Experts of a small language model.
Size: 12 layers, width 192, vocabulary 8192, 28.1M parameters.
Below are experts of layer 4 (counted from 0) of a mixture-of-experts language model. Rows are named router (the router's row for the expert), gate (a neuron's input weights, with its number), up (a neuron's input weights, with its number) and show model dimensions 0-191. Each number is 128 + 24 x the weight over its row's rms, rounded and kept within 0 to 255. Numbers have three digits each.
Before each expert's rows: a language model's description of what the expert responds to. This comes from a sample of Wikipedia text that the model never trained on.

# expert 23
It responds to: Line breaks, pipes, equals signs and periods closing list items, table rows or headings; also born, died, and politician names in election tables.
router:105161101158145121127129118104138117138139142113107137127130132158116140133117125094153121106118128100160143091139126113116116110074144140123111115105183140160106186158123101139117117140160130092096160167125147122127146165177090093159173142133123086132118137126108086113140160115125134146163130153148145103130143116084162140099149125141161159120124135113133105166120163141139106157145176143101129144119099166099149171123121124071128162134172121146139093148121124176089094162149180111100128119127125122107129114169130134137105135168171138139157168098144128114088130135111161081
gate0:073147143080143138116133100134131097129146097123150109123148106119138120156141144129078077092159174122150116132107134093133126130133140130118125109113123145136137116108115123105096190106116096108075135127132165146130131123141101135147098114152063111128118152143107095093166111100077162110123107114155085134153121138100139135113156140147148154142154123135160177122149155108099121138083097129133152179112117136136109103129131094110175134129139114098125130157101116132140125143135133135102123123185166126133169119127145125158075109163153150135177167133150151188143121103126149100
up0:118142138138176151206135119129163129152162100097120091142136175101115141128097137154158102115094163123152102115100111128122123133138143167112136128087119146133113140085103135154118097140159132091113127118121151115113101154136100144114100173160156124088130136136115132084148105139135139144113139127150110153128134149085097151131124141179044143150115089151126096114101130094150145105121114163134152131145111135145109087153151138105131139093120130093133116150147142141137154194121118112127158153179126131162150134151111105105127151150123077152147095109132125137103130153081137102

# expert 8
It responds to: Middle and final pieces of personal names, mostly South Asian, Mongolian, Chinese and Persian, in cast lists and biographies, such as Bayarsaikhan, Manoj, Singh.
router:083138100163123137135135163160127112123171136136121147143154145132110134131166122111137067141116110113140126119161158101103124092097138124153144141123153150128165152121141108125128122140169118073120102172123152112175118163137083098138142114105100145158149138107152115123130160089171143122179085138153099107113156113090167079134154134165164161124153106104111122176172138137086105131093143130105156151092160156105129140104112082105113165134144106165164133176112112145128134143136158123101132126102116159149143125123131138132097095142128131130142165097150105139094121101130132154
gate0:128153132171117130139111135151094096148148126143138127175136151135107145146138120097104102107099149093145099153132112155149111118129145142117126104129116135122135166150181144144168133115153170104189142160151151123164133165127102148170137114103150107136159092115184100131077108115112114113109113151130119086131158178119141181137143150109126138156121140115097119120166132135128083147144161122129099128117147183156163095143093109105151125124119155128151125119127103140128165151129128111111118114170175137150172135121124157122118138159103183082190140103150149120146108130112145102
up0:113116090145129082145148139173159129148162126103162126142170142158143100151122129107143152135129106110115130144100095105139133088131114097143137154098183123175113156154118154164141113142153151086135129120110163130106156158110125080116136108105110133102118130132113114104153090102160157102140140179152112135122139158157086100122105093141143140154116093120143086183141133139145140122118143144092187149124107156107158149126133146139176147126129166128118110125158157142137106141072105144116131110116114094129116152113089139088136127131149164140131127100102153082060135130141153101

# expert 13
It responds to: Relative pronouns after commas (which, who, whom), the suffix -ing, and odd mid-word pieces such as Di-ap-ason, Te-ap-ot.
router:142156105131144115144133163107135127159139097165128151085155131127088130136144093124101127110093136138109166115113148145108135108112141103129075138136134172115118141113159128112136136082148189125121129157099166093112143117121063109142143131099109104116102151153144108126139181109178133134159109158171146109159187095133143131110149146139132170090105155167112110133165136100129136163127137145131097127085093153123151128122115075127111123111137162124181111162142119164128107143110162121071147145119129120130142123133093059126125166122118102110131117159141125148133156146133140128
gate0:115128151092156125102103157112127124129154124101145128103133127135133114157138138134158085135124091117126098156149150169130125118160146128151100166100132127161104133156085071110166128089138141099145147166121099140100148094094102116127133149136062106145127153102141148138098197107149119111139117148119124101125142100150163118081109117206134141154112127117100151130115145126162131112147085130101144124133091134129130128085110116120124156162125115198136138128142132161165153136116169092096141152134097096140124135131144156126150163171080154130140141125120104164145102129130154145
up0:131102093133121121124136101139091096091125110116096136097136120161148130128100149128122129124183105121130170164154118137141125144122130101089134149125146135075084123100126110110133136120144124138092081128143123140163151124109125142162095110115120159188176119162090134110125144138153131126203147084147153171147141128151109138137160124124167151168105131064156137166092133107114136114146127092106140138139149100118101126131140143150174107145111132145144122099142097155133104112148092108146115098133116088075101127140115120148092146165136086101104138142083161112135125122159140095

# expert 51
It responds to: Numbers and N inside geographic coordinates, such as 47°16′N and 35°19′, plus table pipes, dates and years in result tables.
router:145163136120107145152122153141142098150135082136137137151122128109108152147160087088136101105102107105111128123115157150138131111112147114156116142150145156165141170141116105134112132120160124157154118140084145099134107129109072129117150095114109156110092123117177126141128168106101136127142095160142134081137155162109104123138151146179112136130134100106139101164187128141108127169061125123130101131090125152096141120112137109099116127091165113149143135162116102142121152159112116111090167107157171130133133131091179114153123172137176120168148164132172131141109156118163143110
gate0:123110108117131144127114175172151193128126118121143137105148169142128166133144146135162115123149115142091162106110157118158138155122136127091137122132143153142153152134101131080119137090138151123174099111118122103135116100149096135104165156142104110111101133063112111088112081086149162121148122109157161121107119117118159144168144188135138132139119105118107073145141075104098115137099127118160148130094111131160149121067122120144100110100137101120141143099101116128105103149126113128099110125111130105109133141106125088179108142100104098149171135093176143105104097129142127115
up0:158124135083125080116121140103113099128146096132141080130065112142095140142127130165112090066124087158138152124101160125166099160115135090114136108133133151133132118114102112119137136145156110149147130116126077139100108104096134103158114096120138139122135120119142130137066170158109118160090171116156124177134107078119109107121158126124098153124128156133142127092089157152127095122197112123131132143157119122133110133143102097097099143151118102183123088172150141152094108121150131124149111153152127161179146117123161125135122169099149119145144101117124129135160134113130128139

# expert 25
It responds to: Table cells and infobox fields with dates and numbers, plus verbs like was, born, died, will, often in music articles.
router:105139097116163124125111142134125144121099150069115159120119160163121134141139107121173130097122132118108164113137176147146126121117155122131136116139160152142125115127077118121147110104154153129126124135120166121169097103150083123122156109067133086164147158149135138119113135097121124146140123135131134097121164136114154125092168168116152196087125090151139073148131132139153112150140128119110089145104119156137146149113082114128123150108111119130132133175138103191110093101178143119080090099116153155128088098145090099097109120113156133095154123112130135121128131078106144111
gate0:069113146112121123132110119098118151142144122080076099093127127136096128140121120105085120149120159128128128094115114128128139085118118106103128151143131116143143170149173134064094174108125133092089100121080160169104123128139121131113140070113124119098139171161124088147152121129108106187141167112145144129142127098099116114106161099150119144112139109142130102126120128127117115133160176136105146118131152121149172091144128093121121142151122087138146108139087113114131118117099141156124123149112158166136168138126085100107135142110124203106171133107126134114140160096094126149
up0:121136166158137127104123128101146108139103108120169176109164101112120115056124120121141098119159120117141109150114096117131167134153137150125115156194077129118119095117120129165147111084134137149136136131130104115144113129152133144105160115135137104125166145133124118085116122142120185110099081111126118110148130154108136101139133141088103112144151143113123142115140100128159147160124097085098126114172133136089116165135127120176154100106118138140134081079191124125143158153108126120121110075163100123128089144108110164172141171103108092105087164121129110103124127143144145137

# expert 6
It responds to: First piece of a split word, often after un- or a quote, such as un-fra-nchised, en-roll, fa-cilitate, Co-me.
router:136194083089127119122139106159117077153108098125102150122103115116122132105128125097112130056135107114137147172108131139144138099088179131092096083085157150139129134144142130115152144068161117132149138140162152124131126126138082059143136120101135117168138130114118122108133132100130152173160097137159116120145123126100153105128120104142113161134109126162095116140109087156158109123163167123120129135114084117099117130115094143103126122112149064124144117161110099128134122144173166089112104065135117158122142119128147113135143148140144144118104134104152126130142145135100122108
gate0:140103150131120125111142127116121153123104180150088147101116133096126115100105127154113141152102178076130192117166185171117093132090136152123132144107102116106119112116114158099122158135108155128080130124109143143108158137129104108116164142160103137099162168170140152106117092122127123140105108101099155103080123107084125156097143116147128166118155068126130106135111102102116135111133107165143098147124089107155175115154138123124133090138155133099160112157132112157117147143147175114121143108130147141130121149161141119104140097137119121188105079135128123093120115136143159145
up0:072135142163162161118107133150120135130098117140151115119123136142123152156140137162127177117122168160116115123106098124156127113155120108156139142140115074134094122161106148104157129168133154116118122117116124185085140165145131141161163117134124108130144114107109140166135147082085110098088115116163170105093151122136143089153163158120124141136150146066117094144142125143106098138153116140099135139129117148146095141104141165150122134102148088092111088152098080162136081141108155125142151128137135137199109104163153137094129128145139167086149112141149121115107093131125123134

# expert 12
It responds to: Year digits after in or a parenthesis in historical text, often the first part of a year, such as 1205, 1225, 1700s.
router:133154125088170161122118120142150095144125121129130129134144145156105161134133122125189131093095103110147134109132139144127156125112166120099118102085171170189148111102117110121128145099153172107112111162110134115161116150116086085137151139108100104155105140119095084153107129077117153146150142152148116141116133096103141120137126158147134175151134150152128117164126176122124090162096090135113162139098090164096124118135091098118087110105128115162154125163095102173135141134112149094124115120176108139126110159142131135107063122161170122135144114150115137130118103130124115120
gate0:116133155130151129130156129167130105115154128122127127105172155171138133150121107129134132134117134110111146088114096098160132116150175111128168174108099185127131135124087129133142163118139092101156134120117142138112087072118099111127135139140102081129132146093141116088135158075139100120120156137147077160123164093106138134070120135112131182120144088125146129143126146131120097137135166132111154105156137180092128157132142116158127105136150162150115116116142078118121139179072110093124129107159159149138126133107123120133115145127166113110153098134166140111084151139094089102
up0:132150175131148121111086116121146109145126111152147107132126110137138166116146109170139103117118155110109123082131104122156166166145144155133120144110110112126117123121107128133117081161141147163057109119115176119103172133137138147090136184141102112144064096157135156106138110157076150153152126126148137160123157120139148128125126115098112139125130119102127146138115156110116125122134110143092133139093085136149134172199154120117128094107177122126110083144139125144128137154082088127145129121146141139146142139179116154125117122129141085179115145102140171163092137149138116080

# expert 18
It responds to: Word-final pieces such as -ing and plural -s, and nouns before of, such as distinguish-ing, cantata-s, anchor-s, theme, idea.
router:115141117134118155163100113143130144152120115132100108140190135124119124109168107123137125112092114143097096165144136141076104089130126112111111142140155163144171132123139096120138129095152122128133138156091154125141129093085075104167123099113122121119144143140107128122151155105136125155135112157174146099128168089117144144104152107145164157113115156127121096168144095096151133113144125137120108115114088180141150116108086082118091122130121104143184093160104088174117123143118123098056154119111147111114133136117121092168139152117127146099131118159160083147112170115106107118
gate0:067134120127096139121135121117093101168109129086124158130127144137114080165135133144098146108130099152110109147181147102123109106143185136109136122159108147129133161138106103126153150125133127143121181175119145119153137178123125132153124078108125079100143102132118093133154132122128122116117126141189148119098153131167152164115134111150141136107117122175112135134130117068145142136144112140073131135119100165127122114084126056175150123127126093138149085160116103127168144120136124143126143126124152144142156049131129102148131170116135144131126144139133143172122135106126103113
up0:093110113126079150127117090126112081157120123095115130093128156114091089154106138130140155112115104171119134153170127134160095137148153169086171149136137153106149114100069137123151131130149078112134168184127121120142163128112115136112118124089100140087172125144095132103149127119151117144090120152166141068108122130148108163173150138138130151108093107174133132092104122105136141140133114109138125134144064178120123101099124076112136100083101138144131117117138093122112127136114121111126143119099114183124152133117137147155120166121113146114088131138143112125120131132117171120

# expert 0
It responds to: Closing pieces of proper names and words, plus digits and parentheses in tables and lists, such as Carolina, incorp-ora-ting, ISBN 978.
router:133151134150140138135140141151132169179156133145107109138127101090110111141112080118135137115091133079115154119133126123133135125111182133137135091130159170141167128136125101103144135104150093125147107191125157126124123162134068115169154137131094123109098130122184089122145176124127140122156137180153103137092148106123148089128109120153127141132123129153157148175125108134103115145149139110093147166107111145091155131104092079103082146102139150155146142124155108135123127130155166111111117101127166176100137120103131147173146120105144177136142103137156080159112135107109120126
gate0:076160135118142096145168102139145079142106094117141134123120146122121163087121127101166096115120098127104150114162091149137130146119168147104146147144129154160117107156132086086138157139163109119103151171090113140128137149149112136114115136093111155086111144151136102096152126127144154147128133103123131123133082194114164141102145112114184104174123128084113133147111141146123128114136150138104109134158098151159145125108124140102121129139110121127117088112134127148102091142109151168123144144132129119135103150147111145199135140145128155100158136165180128160106211132110120141
up0:104173138124127135099132105182146108126108134131154118138087108142101118123142097103136129111115139123097135118125101118107097143168082129113132150145185140109097149137129130138120142137178106077091121160122137120130137158069131138111136130104142143120131118109155088101136131093140135183134149131072106142086118168139161104113125112110156123112152133161152114149145156136137161127150181141120151118154186125112135079151134149086135139061135129131099134117129142184150136165144133152112135141114112109147138109113132108142153129137150148125146073141103128139109196151078104112

# expert 26
It responds to: Middle pieces of first names and surnames, mostly European, in biographies and lists, such as Luther, Wolfgang, McGregor, Sergeant.
router:159134124098173120133141154133142085143106110116113121133134153143089174114164081106128125095119113128113172093138157115139124122082160136152150138121132162143122171121128097094103128092163167127151106142127144111128121149126058111133115107104148087147136128118119132125131145091134130148105115144132152105149159143094151125127168144153098150131109127114137098166166077090137111139104117095141138149121112134136139161103091113145140097125163115143152113175124116161061126131154106113111128096135169148127115112116166142154121139134185065089157140131127164144130136080140142095
gate0:136114113179117159124161095154167125136090111116139127148146107144154128128130111144136161087147190108157070181128163128136122130124147126119128102112123183145111105153113112123132125094152113142122156127119153135152157101150113097103075112147113118136137131138112141101167097143091171161147095143153113099126160082098120163126116089143103142152102150145150105084131143103195130130149155106137143090111123141150126124104177106160112146154111137187135100085126124142150135131149140136129135114119117161129129116116111100176162141183121144114134155135139138123171120109109160123
up0:148113122157071126113122134148115134107140095142175132100121140131087113152139133154119142098157124132093126132119115123111108152136151141139119138121137133172061144140098123102138124117137116111147109144146099102153150121103126085073110122137143144091129116106140089100143141096100108099069140150103104114118178142132140123162135146186104099146113112047111116150171155131116116136067138145159137107118122157144169129117102145073127128139152067112118110107107106108153146152081095110134111164160156134150108141159140114097119115113101112124150142138137104125145140114097157130

# expert 39
It responds to: Final pieces of place names, personal names and taxa before a comma or parenthesis, such as Man-or, Nudibra-n-chia, Calomy-s, plus words like village, city.
router:140149152122121124100125153142116105130118088144130119156147107184096141154151097108126118120086148135110121134147114083103127133090136142134145149148147148147167143069139092126118141118155087108121156208144151139157128145103079125127147099125095115120134161125156107127113145097155140110145133167143146133097126100072162072109131100173118141116104115125121148167156161132138103103099133125093131135101137178135135135106152072123121133118155114145148108163151097170148150108137122121114149123129171190151155144088155148123110100130127107177162111130157129139128136109113124130
gate0:131131138091114136118153135131156138132129127165124160127146084116086112138112165126099138142096112141178159108111094120117171136118095141131133102150137148133129117098122103095130133102138114142124110130102153108094108139128103125127115164121137122142125146109151089167130112155148132148117108148131141124094090114163180143122120118144121117111109126181146095111142156163167039150127082148116152160167146129158116144101119123063184101094077138187124118152132124143135139105106080128137111141123180139149117122119138163137157115113179161141124138150120167159109104147119128153
up0:116127128134115064104127154075112157130140099140127130101146123125120058112087136141086132109128112137110100154145139110158117124107146113177113131121106129135129134135115142133132125076124179121103087178096151153171104126105135125179127135099077078091124152188103139145156116152125124140162143144121140112150172143124113093160150125106140078138132129128135154173102129147109105106146143138157173128139108125128138130119112126119089119094109121074179116096083090114122111142133132117126115115122129150130146123121095143124129106107110119134135149125139101121131102165106168062

# expert 9
It responds to: Short vowel-led pieces inside foreign names, often Slavic, Italian or Asian, such as Rus-so, Zag-re-b, Woj-ci-ech, DiCap-rio, often in tables.
router:154130128116155130171130152117133141145128106181117108145123140133110160106149084102130128117126122121135133138120140108142118127078170118151162125125189143141144162135118106109106100116153125109121101183134141131154110111107064120116123116128111131126153173104153129118141152098146095171137090145162139090142164129066162074138166130153106161129101104103144128143132104126130121122110117137116131152106107139118131151122097076108091126136185088135161121184126106142126139141160125103087169102138180155108111127122169102157121134094128112148131105151172124131118125077098113139
gate0:136139136122118111114134158150106104107112117142152128128133118135136166110173110096147161147195103163145151135146150142130106168104125110101151107095167123066145128143078108107087131129127143111154104107119168118150127128146091149141111120157167141119123184126128116109148109118136109170118159143120123124120119123078155150129127154098091125111116139125109113094141160124181153081075099088169111121121123113157139133106152106141135101108134148130118165129111101154058142093174149114134132050132130112168133089097128113139141128142120109109137143160117146141143144113112115107
up0:116133113148169110154126133135103087090135059099140150137134154119146141085160120100137116169130097139141098095115143111112108093135157087132115069159156126135121171159140092137118112132137117122136139110137108122153107111095121131142149144124120140111144101110098156106164096088148190131142140154183167130138154119179093114120136139116106143136157116121141099123152140104122138158149160160145109143116097116102134144110143129153111147167101115091134135170146097147146112115128116095134107161127104122125091189115083127137098164137094105140079165090143121139114149146108091126

# expert 4
It responds to: Modal verbs and concessive connectives such as will, could, However, although, plus sentence-ending periods, commas, line breaks and heading markers.
router:116221105120144131171111152100112100162152126123116143150127134102108134117121102114152134091103130126183149110133113111169117142122161124114127150110160143154121131102140090130162153102164165124131118166112145146161166162139097111158156162118148108126160122137118124107119167108145138149129108149116153123149139145070131099128124173165146137121098107155119142162097136145169105137118153144107098137109112128098152166116095122142110134136131165132139097141153136175110148127114136102029132100095141138111104117120118127138125136148137144138138110142187157102125089119088126125
gate0:098140132118118152104159108086093109136159124132189166146155172129110100106145163116135140140112170114163160138114133103134127065143067081120088158110133143115108097090141122079127084124139140104117116134155102113176139165106106125139127112133132079106142151114134113128166118171164115149102125135121139113149126107133139134121121096145157157136079117115150133140134132102124134144101104124123122117103139168146155146139140091124104074127065130142160139130147130141154151148159156151094096123131132132115125089158099087124126147109108126077121081138135125154095152132116159146
up0:145141084127139126109114154124202136082136121156156121126158131161139120162096077086141122165101123133138118086135102156139077172135157118136098132100129139131156183146161140144078162109147095155138157130167113097121093143168126133119132102153164133126101142158115130098093112109069131159129141142135134148151117160078110135125096130125103132097145086126152129129103170152141157160160130121123130165109126162130131129091138145115170119131133116156122128131123128127124089105123149105167150135131107113131143143152177168165117102119145144139161142155103105125129092136084145133

# expert 45
It responds to: Second consonant-cluster pieces inside common words after a short onset, such as cat-ech-ist, mon-op-oly, dist-rib-utor, sn-ap-s.
router:105151113109128138129130188154112109129097077142133134118146140132101166126151085081102121078150117111102145150173168139150117097102116120158113113124129201119151167150136103126126100073161136128143109128148169131138140131151064087160144094130129119126140136131123130120145147088158161156134116157163124104129146122107143148102151129168125173100110157148095081150144102097135111065110147126147144129090119160107125131094108124106124122149118119148144149154098129129113114156148120117101107143074115126155131133108140076154130138141154110100130121165124144168130127117106100125
gate0:130131131135132179145139149101126113126125113102117120140132072165100146144125145110108111124123148150126081115194162139104218177132114124172130113124121139161157121102101105139096119124124114131127120125111171111120146136162120123143146134129149134143120146036130161121199129171108135158142155188102115159110127155115146141119127144105100201119123130135158155171135152143132093133148115122137142125124152149131088146103122140159143117131118132128136081155117092109130134163143138106095147138124095097119099128109116127125130140148164106124132159145119138149126097095153123123
up0:125131101135131148124199096121118106141113141097132175139156111164073131109133139121099119123125155118145146136126102138124152134126121129163138132121149120144121149099125154124122110132123080117126135161114128137138121178118117129140151139094112118181117115113147152120128146113116142092140125140171114137124116130164109119086104112156128132073123145114182109113114135181130107182068133136145124152106155106075113102161107109081135146115116121151130128098084135084120128105122134130124148119154136122104151175086196150130114195172135153113112123122127136134082130163163177119

# expert 43
It responds to: Opening fragments of Latinate or technical words, such as cr, circ, Conc, Trans, and E-ff-ects, Pre-f-ix.
router:115176110126139114104091135128156110183105074118115137139111145150103123100160094092132152104167067119146139153134173141152147120075164090123076105108111173135162142150131096145111142101146150144127114146134159161140128126118074079147147101106127096142128139133132146122121170106128140144136113145133105151160147095113116153117147148149110147132103143167080102182126092158134123103124123154128113142123112136092122118060095131087097125106101098148130114178121104134133109117138116116098137117111111130123147145085130131115120144126161107120125118142145117159168155149093107104
gate0:100164116117074127116087113128125071131132104124115121172163154109078111103095119123120099068131148132154115100149147119122090092092137123121101150115161192101154120119148137123137128098137127124120158112109149138134118128124101134150126122140152169138100117108107108168135131106121154157118135153139117135128109135130118135080128161097115169074131156131105135132103112123140101155078134146127157124109116167138123137134110134145163129142126146158123133138150134177139112162171099115129080157122150096143100165095127098126116081114120139082097105137092191096120143117087088124
up0:154113112183134106129116091111146135124101137159086163124143125109172085163121149113161137110113140179142119134153140123151106199137174156120146100082135142123106121128138130157102126148119171157091136160184098141150120133130124163091129095104114139159134109106117109096096123164135136138153114147122163135102093126119130117113078144170129083137154140126127128141155097150116098170142100086091123094123144112128129111108166121141150136105156131133154113145165138163136152098116100095116130120118145116126116179134106156113135130127127142151144128073138176086145136113131094165

# expert 59
It responds to: Consonant-heavy opening or middle pieces of Indian and other Asian names and places, e.g. Kapur, Taluk, Chakraborty, Krishna.
router:100150105147149128125128171150125111121123094108156142147157124154077147109147111097168082100145135126133153122153135090132124104129162121137137145111119219136141155111123104109131117087161110109129097157129138098141138117163052083134133135117135127104141156116114085107124149122138141126130100157153132073100155083088148136109140125178163180127150133105113110168164127106133102102113149124090130141102143166115110132098100124093113126138139088145168123158109113147092130142148127145092139141105125127154113161105157128137108103141171143111144155118135114159116137101110162125
gate0:134131157148099160145133141109135137112196115120133110129094103133106130156169112152124152143104123107162144114128140147118164125115166131101136149141136101132150108138114120118094135106129140100124110147080138114072110073141102080128121104104137156146118141113126161159123182115188193160105126148169101127165152105104116083118141150169119142099124134132100141150183126126103130144145132136131127171129162122124115139114095123062103132151145136163132143157111104122127113151128142140111161099135135153119150183113162164145079116136143134137120131153171088105152158128158117121
up0:080121139146161126108119131147148140129129161110153090169127088141108139123173169103098150132143095111129111116178131088134117106118085150157136152159090097084137130135167170145162175141102120123179095112139114134134146131138136156146145088109123154162136141114158148145153182120133095115082102125145128144136122148109153114103108089092128139131097136102119100149144108145086092104142127138140137087141126124164111080079093156101148143171109180124140163122142173147144146121149138113128120112138112105142161135116119122107122107137122109146122105075138163133095109092137148129

# expert 21
It responds to: Adjective endings such as -ural, -ological and -ical, Binomial in species infoboxes, and of, to, with in titles and citations.
router:111145099120127134123109151120128108160137099138122119116194131163105113137156096111126114091104106117102127169131160109123153157103137123152112116143142152180165124149131139128116167074154156125141142161139138101129111113104076121164177119094148107151141129123120136146176129135120106128114111158143119110097168132074152128131144116158107163130110127145133108157123135109120124140099112132123148132100118158103124108081129113090099045103114084159145133162118132177123137115112171118111143093134156197161127165140090105112103112107138104108108114127141140139120169099136117095
gate0:140156132103180141136122107126116106134113117095102154123144106164101090080170149170154182126135100125145150097119090099138141155146115128107100113127096130105096078126157100157140178103133126147149135147129107155165140153098106103143129115128123156154132123138093087117128120113100177140134127123175176169142111134152122116102139112167140110160148130137107076139110123080158161133145114104146135141114108111117133098152091115100132152109138099099173100129105144155104112121160092141131098121110120118117098136127140140155161146116126149100124156128151163155186155139070119121
up0:138142130069133112126150140112118133126106103127134150187146142133146157166173153143149105116159094118155135084167109156148076166127116162126107134136110106154142161122163111114128141106119165128137117100179129132172138120167132129123115120133158076155106123121123168121145116109111141120115097141091111151092134135131093130158114159134110087113147114126111144122120144093089181119111134167120137124165106133162140146133126114095165134085133106111172107123115159152096180135136158124123099168098108138126146187138170126125105141124102117138113072153097155125109138126112106085

# expert 54
It responds to: Adjectives like other, various, similar, same, and inner pieces of names and words, such as Cor-az-zari, Al-ter-natively.
router:130158129109169098113112164135151145156146095156130148105156135179089146120138083099147181123088129127143113119120127119117163095106144134165119087102125166138167136146148070135129183100154145091136132192111149138140103128116071095157163100093115146117135122132103092140128125120173134136119111147131160130132134128095144128127150115131131141110079139120126098166122134084134113098140126138079131152112114145097118135072093106095083129141122113134153114149120115150096134126146157126087130116109136147167134124098124136128100136131162077171139143098158127131131116081121126153
gate0:116169124134170088153097086088151112167129104144159158139128136161127124128147098142149132124124140138137098177153156088130110126114146131116137082091123116091165160134144105167135125155122139105158129159125156164097137145153125135158140109126119130116114126139090100112122145114144134137103083143148166131137110162087134109196130099132163136126092125129155106120126110110174088093096127148108154133141081130149137126102136082110080122158133114142161113162133114147118111146167072128121108092097089150130117171149122125139148164128118110146149113108141106142142121139141074180
up0:134140129105184137113129125113121131138141106116119141089126104147123092119108082158159128114137106090122103146138138118077098156082117145131153116093131115154138162133101123108170102132125127174096078140103143147123151130132133126139108147150194106108168111102138109110149137174169125128115141141147134143143149128091117147121126154155108116151095107099137082138138111147155169102126109111123142116123155096102087143148114113073090138151116137212138140140144138123126163124129149140146145138092127156117138138158143138167096119092179128116100076130137117126157148173081120151

# expert 38
It responds to: Pieces of French and other foreign names, country codes and colons in lists, such as Geldar, ça, FRA, ISO 4:, Saint, des.
router:115140124119091113136099138131132113142076127101144106125132129147106137145146072121139129102136115105108117142103162144140124111116157088129145166135116155148145159139089130134124158113161156121190108171108155108133092148096080131138163105048144099154103099131114131128112149074131102134145128177142098097131207128115119151098181128167125181102123104129141123161163125129133114137130161136120120142094140162113109125099113113081125108119126115128146150177086135151080148133121132138114150105153169139104140146104137130113133153103141124149140137128144130156118168147120102109
gate0:120131104143138127133101160107142136100099107116130090080168133129088126124118093122092128114158149126108123156113176126095108078082118105096124098173127138100187160146125108116127153116112173119182107154099171119163128068170114095101108098125150146128162175125135138117164156133104155129179124139127104089132121144144148111096097153127119146132121133136158113138103125168099083134171140087112108134155179150151111113114152126110135096134112156140133139141159136152084115118129133134127127153112120119107124113113129144134153123081150125091132150150130151128130081093102138114
up0:127159168116113122138116085103118192118161112165132091101140166149131128103148098134120125131108108157116146148124077171133108136105125122131139123134105141143152144104097099093119169136148135110130152131110088149128055130145136123144125160150115139166140110131124116161148151110109131138181094138133149117136146150109155108116126097103135116150101110123172126142135161154121134152117100090156098118107150137185114135123157103145131120134129120157098141085162145139078199165145158124113140120101110132109120107124144152182132119106121138158081095145111102102089163170136105101

# expert 1
It responds to: Word pieces inside foreign personal and place names, especially Slavic, Arabic and Indian, such as Sid-oro-va, Bed-ř-ich, Mak-to-um.
router:127135132131123111132148163118142117112115106118137136174127137122103150118167091106112086100137170144130124136129174109156126140085149118147138159155186170141131144115099115092148142118177127113122109179116184131155153103100061103128125124145130136131130130081149099119128165121116121148160086138155136099142177129074149122132140163167143152109135093117140142162160130125118112121138134138118138147096116194127129145108114075090112142108170098155139138165140078160143145130143140113115164111141137177117124124122171093150133122116146115136144134148159150130120140091098159115
gate0:155132104125085135124104105121150129144126126106132085090146109103149133131126114150146137104134129090096127160126111162127135104101132111111117099143143124127133154127126128158124125117124126071128129142157163105118130107122133100105129119136146101156153114145167156105143117183091163147164119128121138100109126129107172136131120124182122128149121101142093168165125110128141105076123138114093101118124100136095134168145099080185109131128121143125122118149148089134131124119108149126085119103153155093091117097133127147180126164169149157096124155148181096116104190180067118171
up0:150120178117163098145107164123092098131120200168105131170116148155100107130141118111131119148164121126117128116161167148156147117122100179128156147116118168149146110105149133093139114115128131145062131126146133117169142137147114174144118116125096113084136150115118068108111166126136108118125150141152129110128183119136120123150172123103107139127127133116166122141113117085153138152108054124112128112139147120152148131169132122116099094121159150122167178105107152115119139133168090117123129163114136149111129141119105174119135131109104099086138127149102160143149096080112131117

# expert 16
It responds to: Word-initial stems in war and politics text, such as counter, rep(ulsed), reb(ellion), command, Regiment, Democratic, plus dashes and table separators.
router:138149153118174131134119125126148114153124130158094163117125161128133123123131104107149140111090095129152112119147103156187163114118143126089130096079174138134104144128095104140113127141166127115114157148127167150146107176150086062146162146096122104160090120139130125094106133084138146158162128152153137131107118129101156088106158125127167152162140128111106106153129134110125105142105122139117147189109074121077163132146091112098096146127170105129161103143129120156110151153115154074118147133134142130120128134142120131118113105162151122157152101098157142106157157109108104092
gate0:141160091129130138077164143171166131115116133130111153148111134137110113094083135128164151133110102109135146108114166135135117103103113136114122124085162115109115152096173115100117135149125146101157123133116123150153108134140109098124163122137114127138159105138125143138124167134120141100197154106118112122120125195153135140135120149146139189130065100131086101140099149143118082118156108123139149181121118127090137103126078096113122127119124123133100137114130154140152155151161132099107140129130118099147167132186102145127141096135102099136125108084159174147152093155101070118
up0:098112155152141080131113124156139145122156125079092095123157125127140125134126115160142096160113149104092096088127138106110090165141155124149109140161135131129102116136137169145098127132111164127109115141115119120121088173161147192118112121155147117123095099120112083109141116160109094221126140122149139106138159095115155121108149093077144100132163122109148157129121144134154113145138155151101159156152139111155105133134155137163114122136117089126126115094165131150110119118096118124149169133096148135098123124107143111099144132093170133103140134083093111087151134149106102087

# expert 20
It responds to: Pieces of club, place and player names in sports articles and score tables, such as Gardner–Webb, Wolverhampton, Gilks, Saskatchewan, Roster.
router:148160140102143099131146187133115116147075160129152149104120141130102149133164071115126102095120123097110135105149146142119138163126138124170134116161156153124132151141109086118105127122164137110168105145093165137127155171129078082156128112094111106121119125089149121141119132095163130117145121141114120121141175135105142115101139163157137171127101086100095101180172080111137137137125169143160165147110109146158131144132084109134151121109203141115134144166142087158114155134144117116085145128116144129135126090113135137148129107133148140104140126092148134116104144081132139135
gate0:171128142154084126148116116136118086128104140142143126155150120133119174132154067115095100108118145129101101164167109155140142126155126107131123124143128160126127120097133106139088133165110110124153118165068100167134177144110107161161160082167138132149102124130152108070132156150152135155135110108107168131136171094113130151089107138128117151120117136132099111129129135088126120131104083124112164159136134133170132114161123100169124120116130113125155108107162156130103125120164153132139130090122145145072152138135176156107152114111119094103120143164127142130098128153119158197
up0:159127094109138132155139090117184134108127067127096097110142069106145175147090142162133126162187117137118129105135147129117172128134126164123125106121137090143113119087090111115139126152115136134139129149135079109150079156125139122141122105090147142140104107103109083122119111177152112145166181165133121130148138152103136095146131121143079148170125127147093127128113143137157149151150143158159067130138111119140103117123147122144084133155142136129130140101130113121102135116146143147118142164103099117127145158109163172154095142175144121132139152144119103103158078115154152145

# expert 41
It responds to: Final word pieces completing names and words before a comma or bracket, e.g. Method, Hobart, Believin', Yeomanry, and surnames like Brown, -ić.
router:114130140120151104127122126130131125139100110141104117136153135172078108116137102111130099137129139096097142109157162091134111121122125143146147161127137180136184136110139093090128114116156110119126131201119146135155157124136071127111136128119117118113125160097151108121132183105154113117170109162139145130143153079101191091129139132154152155104125101115132142168153130132133129176147123123118138152089143148130139151094116056117123130123163146174161133183135101157122131111187125133089140118115163162134133134103150136134127130101129147143148096112177137118073124097113136118
gate0:153125094099139160113126144135120123111103134137140123138128109123100111109115118107157140119138074116132133154120133160117128143124125127110115098112143123100180161109118163112126134125100110141178109146147120133121085136143105092126146133138152105138148131113181131144101119144148127108101137117136107125123108129125141136163098209152159141148108123148116082117093129110178134110158138068114137083148133148133168125089128107147153068104179158108157085144148115159115134102141083044135105131092137099155134127116150112154142085114166128104121120119165134110148090090159138121
up0:160132154164068159079117110141118171147102136132118180111125149146087117136114100148121112131069146106115143098163105128106148121100145135145118114153138134108123113117180125141160151122143112111116142135141136145134154146106107149117113114156105118128155155139125138167136117132091163088154153133140134113170157097144176106093069140163117118142117124157134142121110108202160103121112136105145126108163140169115112102134096121102133125134132170113165107116134137122132076155125168097137143145098138094133175117185159146152113160165112133118141109126100150103134120136095166122